Weights of a small mixture-of-experts language model, trained from scratch on English Wikipedia: 96 experts in each of 14 layers, 4 picks a token.
Below are experts of layer 4 (counted from 0) of a mixture-of-experts language model. Rows are named router (the router's row for the expert) and show model dimensions 0-127. Each number is 128 + 32 x the weight over its row's rms, rounded and kept within 0 to 255. Numbers have three digits each.
After each expert's rows: "comes before" lists some tokens at least twice as common just after its tokens as in all text. This comes from a sample of Wikipedia text that the model never trained on. Tokens count by the router's weight.

# expert 5
router:106141137087096115133123111104159093094140169129190145130138154144083106133120111151122133125116127137144112110112155086164162073098057120175191155139134163109190132070124160119099162081158149158185102099110055187171095063173088163151118080166116141060148100114138076140095102164101078091128186182129125122087142126138144126181162150104137076115125111167113079145142125112135169184131
comes before: "9", "8", "–", "4", "5", "on"

# expert 70
router:169217068080106161154132107164118145165108059128143097101102113128141101120135167152090126151118110093109147133091144099108147157123075145143119078092113095121072126146145165130114135085076071174105084100151132126150094146071141110095176071118084111090129142054114140131073111168148077104152137113182124099120119137118121134167155166161192058107125115089117119137173201141104101081131
comes before: "1", "2", "0", "3", "4", "ber"

# expert 12
router:089095152200129091135171115106173142148130130103114080112096114094110094164099120170108143132108172078114100187178130201089127118079043126134112123112096069138133123093154152166112099091148107083133170059120118129112120114066152155147091214146101080087131157148102141134100172077135060146114141131146128137145139048164072126136157119150120117140112164093104113133131089142169150161119
comes before: ",", " of", " in", "s", " and", ":"

# expert 24
router:114095112154115115060125120145115142154104124181093103143120165117138129119104185118112218154144152087131172082092148126157173140138074129175164079144135107112113115114124122069141063148157133165148177166129103122189111176133108167102204105115154143075158109125120177099111215049132111080130154128137125156067138146180149188106128155120113085134132187123112169139123087110152122112141
comes before: "9", "0", "8", ".", "5", "7"

# expert 43
router:183095103069161110193172128124125202164081150149098159136134161164072132166153150071136070153061154138118174088074156099120128099179137159138073142174106152146143130181132122050167098121164127102126127076124122145113137093177120146057090108130126104080135126133136177128145121129079149130131116136156153123189131134078129143131113193176091150138134153138075097139178152113150152100120
comes before: "1", "2", "3", "9", "4", " |\n"

# expert 61
router:090122071222096161141102149154186076098112127177138140117082122088142120132123110122159076127131167150134169169147112166154164099106138123135122138146089140163153088168131154089146188147074094150096058149111120155132103119097142132158125121134150141144136131165148172137187119103177180162184136176173079065109131125110120108158089101103127147133099109105102157189107214054105116108133
comes before: " |", "–", ",", ".", " |\n", ")"

# expert 86
router:104145055150137104173130103193149081087121153100141129176152145137129152151120126111136087089172213167121134174075104178127095138134121134072111133107128104052082119174132125100091195155137146122145132083141096122083177149155163133087096124084060117177104132128122121179162109126111119149107189129108149148073150119102155098154181120095169161178100141065095127153156126104130116183130
comes before: " ", "\n", " M", " S", " B", " T"

# expert 20
router:142145104101124104126114093123196127105131098112132109114176194102129065124133087108123111140104124168141118126154134094129115126172165096145140143066157098085133154162098144090138119195095103162125114126084142166164099120142112101134134167099185131158204113130082160111089089152042121103145042114154170089163124123074097170070117115102168129157085158126104144142206112099138088192152
comes before: " ", "ield", "==", "W", "ather", "ull"

# expert 25
router:159125135168159153109085161106150118104089129105107101161133096204101120114153154134138091161132124086109105125176111128071103121139122097144163156175108120084129063098104153096122136153137156121126144152165084055138148129160106078122124139161046091148157150094061084131153122126112104074072163087162084084181146162155117125063125146096124047152141062105177119124126143144184081131144
comes before: "1", "2", "-", "3", ":", "0"

# expert 69
router:130138123171097090089112114144086111124116101097113064134091105161082122166125116078096125174109107074129087164088077147092094085133114073133087126174125102078146138132138187097145132064130102174178065147104161150094149103146141201132117118138144117168171163149157119144107111163116106164167138151164141081118180094154091126083106142113100115177121113081180181106148102129186108108205
comes before: ",", " |", " (", "\n", " in", " and"

# expert 27
router:176162131129157137127202176132139136123118109139159147137068117152140126150126134117125114123168131138189117211094139130119124148077169148131161095151147104085156098140178128184103212130164109111107160103112203176158147151190107119108097061106099135166074117125173060102183076126161091147112125123097156116071110164136138141092105114155125063126134136190116118102147165163166091123154
comes before: " the", " ", " a", "formation", "ternational", "orn"

# expert 2
router:163124087138120105193131132060114127124131161183108123143101143164127137149113183149104152107106183107138154081109169082148138138156092088046113204130122169100126148105134140128114096170101127128137120117181106090204141152152099108147123118190082110099154144152075146114128114159116101116113099161138094145120100089203125076141100174061078128110121128115096168066148082121094075158186
comes before: "-", "|", "itle", " (", "our", "urn"

# expert 67
router:155141087138159153159079088205148129088120086078110145159175125148126195097134134084139078096089169118182108105110123156092156165155144143125165108129158100161091061155131098147117104161141159126128099110117081127156126078140168082129194098093181118173144115125105128127122133157137161173082161132060099087165166114106112099110123089135115166132099194124087114118046167112064140113121
comes before: "1", "2", "8", "0", "3", "7"

# expert 55
router:162129176125145144174090131168109111128117071200157144095091112175119048105141162129123130134110151155102197097135061070150143095079131095088096112146149121119055162168105153127130098130114085104145088163168102129133174101078175180142140133159099096132115085120100127150090122135128112115067129138141169119131181102086161182152152102149100151130151132189185114104139086106082070151091
comes before: "ion", "ed", "p", "0", "2", "9"

# expert 56
router:108161154126150137166160085129099141091126202138146100138159132154067129146149184118159105166107152093118102095155155111071124114105078099084160148163098121114070174113165123203125136088145167097116108146087136143119167085124104126147135128107138079091113111198110172118179163183174121147174104139156091145147061093106119127104128124131125172125076207098133169073155152105178159169087
comes before: "|", "-", "==", "===", "The", "In"

# expert 57
router:167103168130142137116154143101162140119138165145100111132169151120126105066124146146187159092131114065170145152092132110144090114152080160115157085128092114126175170118089084149132107135168137108108146097127079114210215138091164175193109145126113122055163117141179118108173162162121135185117072141137105067133112065114172140121175136133113136135167159160180108128193136129143087076125
comes before: "0", "9", "|", "5", "8", "4"

# expert 65
router:150103119165140116058140107140136094135193138085095113161159110119153103169116076078144106123168118112088106077113087143074139099130133144089134140221144164124179079079120112105155105110105193175118117084147127114080111134149135088108107169119160128103140127172194158167115091185134135131182132066098099176121148134122103109107149176087141105155130099098109144167148069177161076134079
comes before: ",", " of", " (", "'s", " and", "\n"

# expert 80
router:143147113113151168123122140139126061186094122116096151163121120084137109174103155134137083097154141151185110103163114151112117164120124145135075115112117127146136106143128186100158084186137163149158184162113109109145145149118192147148157129175151138098111171056144106150112158156165161110126147161148126173047105087165201106058201087125147190070109124076135135112100139131144050107114
comes before: " ", "a", "h", "i", "an", "am"

# expert 1
router:153114114117135104158142123101091178081150194174116165100097118130119094106186120207148183144125036150126147067146144095137171090175146067140110136156090123140162042147148164109135081133124110152150084130098163113129101117133144080121087154152138098150081122117137143168174145101072088091122145152152121134138161136102160091157174089056162175167112130131120077098134119119167145122171
comes before: " a", " the", " of", " to", " as", " in"

# expert 8
router:099132153187146143148135154174127104096163150168122107147070144119112084146126110155151137115090139099143168120085196177115148138155123134169099143151150054117111067170127105121149130122141096144159137141129098152178074148127098161122173142124150185152081181080152185080154125049062111110153157178111169153125174083145128062121114110126156145170142152103130118160116141154096055058150
comes before: " the", " ", " The", " \"", " a", " S"

# expert 10
router:144135139177144137154111212096096062142097078085165147181105097185087170077105088129112156141133119108111140115159134163115151167111198095121171095094121153179080162085118078142161154160121121151147176137099164124117153131145099127086151103190086106144169073102131165078124151173096123193115160132158152137110161124089081175182104096119141105106119128086084124086152169119137165144134
comes before: "0", " |", " ", "2", "1", "–"

# expert 35
router:162134079131181108099151109086157146152136131149129106103125133124122180167054149114173139106042156103161106102083063187103136111134128131143115135196154147121084151162093165051112152165116156132138084117093155138108155127175096090114173156201138185167158096125119075172090120113054162179113127149153132146141128058141148069147157154133159147134115153102118157111121083148137138151107
comes before: " ", " and", " which", " but", " M", " he"

# expert 72
router:109099149152118085120125113161121081111107080144102110128121116139151117129137077104100122099115148142174136047147162058131107169115165142094152075178150125084089176152118127097087153122156154155067104161108194079093098137152121089118128119114142112103138153163137133121104144127184144069192072178074155087146155116122074087070153121139177068078093177183151135120094076151109116114129
comes before: " ", "ian", "ia", "ce", "ge", "a"

# expert 54
router:149128166202138116114155127113127121153123167102115073188126143143095147134101108097130144116176093149115127075109124145131101126198089108073105187104107085142133121111172133151120145101101151105111105168053174142067116137096135133072120128125137120126121195169170160126156161096085146120091115049140064126111163130103111053126175108219137155150127150069140132100165127155120114126060
comes before: ",", " |", " of", "\n", ".", " and"

# expert 77
router:138189167108145159069127137154082160119170144113127141080110101087160130121134119121161134147047128148142120164070114096144099139129152115165128073153154122137151082066169097100114162106197104105099140184180142192115158134131113162111136084135153153143092171118134126165071082062151096119143140163120098174118105112118098108069166053152098123104119170163104136137104148196145106155189
comes before: " the", " a", " by", " his", " an", " to"

# expert 36
router:143112114138169162152130130125178166157099140140137096123213188128130171172129092162146174130112079135123125094105075164080193123099127145175127119159114118158078151114121110093131120164176106061134048123149093150132171125153102042103183136146169170139139094096150143161169161102076140155156115138147158103119064119049150129177110123162116148140122167106086167139101109118133169144093
comes before: "1", "2", "3", " and", "4", "6"

# expert 7
router:105127132077169190010116141128129125116143134146129181133123104092122086141139123133107106135080130131163120175117068075120173164118177121062121115124150150117077056116091054153127157151082136142076176113156078168167157117193124155113151130087154142113147130125149103118082124163125114143134171134114151117130169089134139139151114138156054090130110105105198143132186159115090174137100
comes before: "1", "n", "2", "ect", "m", "ch"

# expert 16
router:153148121181084140090153147140127073147101152127095095184147086105114147145114176103128163142182123119124058133133138176164101153034121153107142113168102110061109071099124172150203170110131135142135115185084106158151194112169106135109164061149155117099107139133111123146119172150069108102163147092115119185136137149155132161171192067100062128108108142107120154090107133149145121129115
comes before: " |", ".", "–", ",", "0", ";"

# expert 32
router:088104162117122144081120119126151103079158101115148110166105138177152150070132071143163144138128106103100100181114095119166149128120144128121109096093099168137145174122141202106151170109111146117092141107141158170072157069098126178159156111199173157110136080119197089113101101087111140142191178142094102109159110195136155137175118160101173177144131173136112139094088183132122044106136
comes before: "0", "er", "ern", "8", "–", "5"

# expert 6
router:077116144105119126087166067152181125082121103132116100096173159133133114081148189120135141096111109128122122096134129107157183102182114152149127079198118113127112158087118085108105120113135126169156129158071151158161042127093169132160114112137082135132157124160159148124145210125140200108125156110170088143071076125108193125167084117129172195113142163102103156156086132158134088185109
comes before: " to", " the", " a", " in", ".", " by"

# expert 48
router:149119178105098129137161114102093167091111159141121113114139148110074102103168098163160105154106106129134074084134170122152112151135118198146129094137181145063097177164100158116121102132177123124150097111158106087191124105066166097138087108116104089199101100137117096128114167148152117170119088174108193118044127124103153151121133123167040140126099181154129097137112098123048079126103
comes before: " ", "ition", "ing", "|", " —", " by"

# expert 19
router:087085048130154132197107165134073117148150133136152099139174125135082143140144143076162063112179126139093157118140087146084083097122104123083116179176108122096109081149134097126086177166095160132119178169165081056102090145115139124171119208122115157121169126163128122134162182128111153091151097089158162082145129141175093164089127107129127144146126182160151128122117156204152106143138
comes before: "-", ":", "\n", " (", " M", " D"

# expert 37
router:124162119157137120138132113126136099098129092095108109167100112126110115124110112124112140136142091099146139159133156064154187110096119075135109131039099152159127078111096048157204097083184142121134206134167124082131180148089169079121103107128132133103127125130175133138128032181115102062132111120142110177065094159081160143151122126103169131076091070108099152099134136084149124135141
comes before: "0", " |", "1", "–", ".", ";"

# expert 52
router:105131105165159130124145101106079091103150117120106142128215124079131143168126074126077138113141109192168130128089123089170145162110128162122145137124142139076118133158120111127103185131129144163115165121069173116092151101158129078119167077143164117173153156101156186118113080134153159172126062107070096073103053115085175129062132129070173155127112160112092186174105144085148107146122
comes before: " ", " —", " M", " S", " N", " B"

# expert 3
router:092149126136145134060166162124130170183116187116132099117119143125133135075117113121141190151156132163129125115109100095087133145107166105107141102180061088101141079146167137118163142169128125153031165122111138177197170138085160171107155150124187112159136164168100114121140127090192126164119137142077143150101125114097140181149088106090098203082141098144129118130092183162096100080164
comes before: "0", "1", "2", "6", "8", "4"

# expert 84
router:085163137131158128100160136092101072143155108143115163081099157162104117120120148108115112145131147080144143130089085160161170118133090110131118164102106113170122178110107123128152198146142106162073074077118180096173157131187118158187098102106142122131119093117108118129117050084087118070122061082145082180186129111087116101146087182130144196163135105097169114122110122066091127173094
comes before: "1", "2", "0", "8", "3", "ic"

# expert 23
router:082112179162161159149151165151106120114109115140104198111117146134114136137130119112108206109137109112119136157128068180186105116165129090102090145138079107179056098139169140151117123165134138137126124159201143162088086095053128111120108185102166108103104174126149175182139193092162103120128079109142134073107164098166080172093156111133098186153102152130163121123122125190122105111082
comes before: " of", ",", " in", ".", " and", " to"

# expert 93
router:113194056073141117162199129121079125185121164132136063158126147133154175155105102092155141116194113136121108143050151129081094118115142095107114125117202105146174113155124149128119082121127137181158083152136117102110085164110107110176163103132080124149116167072103113152066190121138082118131181120129096068088111125101108153161132135139196124153181147104089080137117140115116115150144
comes before: " ", " the", "0", "j", " M", " S"